From a checkpoint of a small mixture-of-experts model trained on Wikipedia: 9 layers.
Below are experts of layer 2 (counted from 0) of a mixture-of-experts language model. Rows are named router (the router's row for the expert), down (a neuron's output weights, with its number) and show model dimensions 0-47. Each number is 128 + 32 x the weight over its row's rms, rounded and kept within 0 to 255. Numbers have three digits each.
After each expert's rows: "comes before" lists some tokens at least twice as common just after its tokens as in all text. This comes from a sample of Wikipedia text that the model never trained on. Tokens count by the router's weight.

# expert 42
router:131099093101199158085158096148076115115150125109184159080135136192164093189140110208115144086098096109154162149161116199090076150158155172102096
down0:132148139114100111083117173131189133114101124150191134183148120139147088072170131182082139091146148136126159134090173099169175134107119144123105
comes before: " ", " —", " M", " +", " S", " L"

# expert 139
router:137121136086158172073139094133092072125147118083124196130120134189137119139115091138099067088108060074172140158164093164104121173115124141130086
down0:072151107098107140154136107119133123108201146164079117091119069116104185185170097110103147186156190140057168153032118106123171175117111127140100
comes before: ",", "ode", " (", "a", "\n", "e"

# expert 68
router:098102134073183161124172096154100131158150102092146132127146131137159134152082113206120072128120115112161131191186089131109064153187122128110078
down0:088157146127188087104117124144144142119103061101139093170110113129092127074107137108147143169123155112085125139178184118195168124089139186189147
comes before: " of", ",", " in", ":", ".", " and"

# expert 24
router:150079143118168165111149121155086051139121094093143152104169108141184108118089118173121066114139110091159145162189083124100100172113137135148114
down0:121120135122102135094121145117090098126103150092093129181196126167137134139086176088063124041121102166093133113128160067148079187116135138142154
comes before: ",", "s", " (", "\n", " and", "a"

# expert 15
router:113103133042185175078161111129098084195136119085173138139123111185120142149101090185124142091118113090156160173156095134135076121166132137084089
down0:189094159074139118101094135148117098108129133087070142077145132148149108126116158101137188079075120080126097120104084115126100129101122107124096
comes before: " of", ":", " in", "\n", " to", " /"

# expert 181
router:103150144107183161090160092162101105130171116108173161113149092152133141177125128161139072131133107112160163148141099156113112146162147146073105
down0:092116153148164076131132122138115105112108144112067148144139193118147132127102177110196107131070125072103094090134138153154104174128148087116102
comes before: "==", "===", "The", "In", "=", "A"

# expert 21
router:152129179074152161132169104163112100140155119051123154097127112166166131119144090163099120132104112136178109155153072151135096136117164157122115
down0:090195106133142089135108164156217131050124110093129133153138152132144119129179157117125132133159120114134153083129131074139164182098165134107206
comes before: ",", " of", "hip", "ed", "ional", " and"

# expert 132
router:124093120108159159095171062133111089132120080097132142109134080112195135150071080164126078141111103104164150140177089134128065131159125117094087
down0:090102153126076139102115215118094103126101110151099130130086175089117176061070121127115074125160067171093127144112118097125175099137087141142169
comes before: " of", ",", " in", " and", " to", "."

# expert 69
router:140132131097196154104151135136100133207146107124158118075117123197167124151142107176098140085145091077125156182163092144129089154165172147110104
down0:160109142129152069107132125111108099126177184109175139101158114093122091137110146078116137141115154105124098133148149149116080155081094129112065
comes before: " |", ".", "–", ",", ";", " |\n"

# expert 105
router:111081135101180110121161108148101093191150114122132153102118089129199107129078104146139070078109124082163143180156114138101126180137140154104098
down0:132135159121127065154108130138098151070085122138126140149072093152165145151101142128071114130146109100094166130119132085106150158130142146146140
comes before: " the", " |", ",", " of", " he", " in"

# expert 99
router:130134164072141204131134138112077102214150065077127155145159146130187120158102126158112116118114122098166120189138117143104101149167145118126118
down0:175132144103123144126122091182137161218138205112189151125149150167157118174169142177063115166105170073128182136150119102084144143111120102096108
comes before: "s", " of", "ly", "ing", ",", " to"

# expert 12
router:154070130053179160109160139142097110140170113082178145095157123145160108123124111144096128091141129080165169167175088139091129135152169159083086
down0:125118078148092066160163170163047161128108091152134128076103101139113165075098108126118120126174123113102155088074141183153116098145095130133157
comes before: " |", "–", ".", "0", ",", "%"

# expert 36
router:115127156076175156131183120148099076136142087099163150101144116152188148135102076178146131110106113139148118154185072133081103146121153133088135
down0:202152084144138122080066119139146089111076147113106174084136127170135106118166117172174107153123099105138088124098129193140104151153139097122104
comes before: ",", "ly", "s", " of", " (", " and"

# expert 111
router:115111161116154187100157116163107107128150089116165200110154085169185101177141124152114136110115101122149167169159103192109068156136128145119081
down0:143079126099142061143125206152111105114084143188151100112180137134120124067101121126146080117142079134141144189133124131118108139137131142140150
comes before: " ", " M", " S", " N", " W", " +"

# expert 147
router:141088087042115147116150113146104132164155084085150146089128144154152062180131067166113097113100112121144131148158104147124136151149149181093078
down0:160133141201142102133123131117132141104123141121165178139088167148155138142099093129092114208078134104157149113180140122125111066109125111141152
comes before: "ed", "ion", "es", "or", "ished", "ist"

# expert 92
router:087088168118162181075143088162131118134163110125198178131158079164139086156120105169106145107128118095162165195158099186113090154144147147115106
down0:117145076104124093207137139099138114155089213173081131169135120058118141089091077159085168101149107130130100114081129135118154102103082081154089
comes before: " ", "19", "20", "C", "|", " S"

# expert 14
router:141065143073155138103196131147090091151159095058173135107147093143185105144106110138071145089157138082165176160186091131083122172149172150076090
down0:070084075097134115137150144117155076061152136133137024145113114106166110099142103107144134143125152154132132163150147097105085131127159112114120
comes before: " |", ".", "8", "0", "7", "6"

# expert 59
router:184066137094137110122164122166086096173160087080137148110162124156140110178081113126141122101147124105158138164155089146103117123188142210113117
down15:180143106148092102105095114137125159114115139163080106103152117169166087127146100139081131076158124075089081071104128106112170088126109086097149
comes before: ",", "ction", "8", "6", "7", "ed"

# expert 167
router:114056124097179162086153121142112103163170093064166149098124110155159075162087107155095126081113092102159156137162122171089109122164172168133090
down0:207141122069128162160167089081063160080092130123171159085157126161148145147133090176096192067136152083142172132109129159159069190113167127114113
comes before: ",", " |", "03", "08", "15", "04"

# expert 64
router:138128158095138190084105117161097108151169143109150126082161072178161105138103114176144117148150099112170167179173101190113140143146153129094093
down0:134108204138169128156140117121130126112105123211119132125130073158116111111075102086182142162104067160121103189150110084108145193158136148116117
comes before: "-", "|", " P", " L", " M", " D"

# expert 115
router:138105162109147162122139102144120132113148136090155153068139102188175123145090127175142097122132124124181167164143123189110147153172183111121076
down0:143121122133083152145118076088109082157139169049119118095201194085168130130146141129127151069101099086146102121128091209184158134176143130099112
comes before: "|", "-", "The", "|---|---|---|---", "===", "In"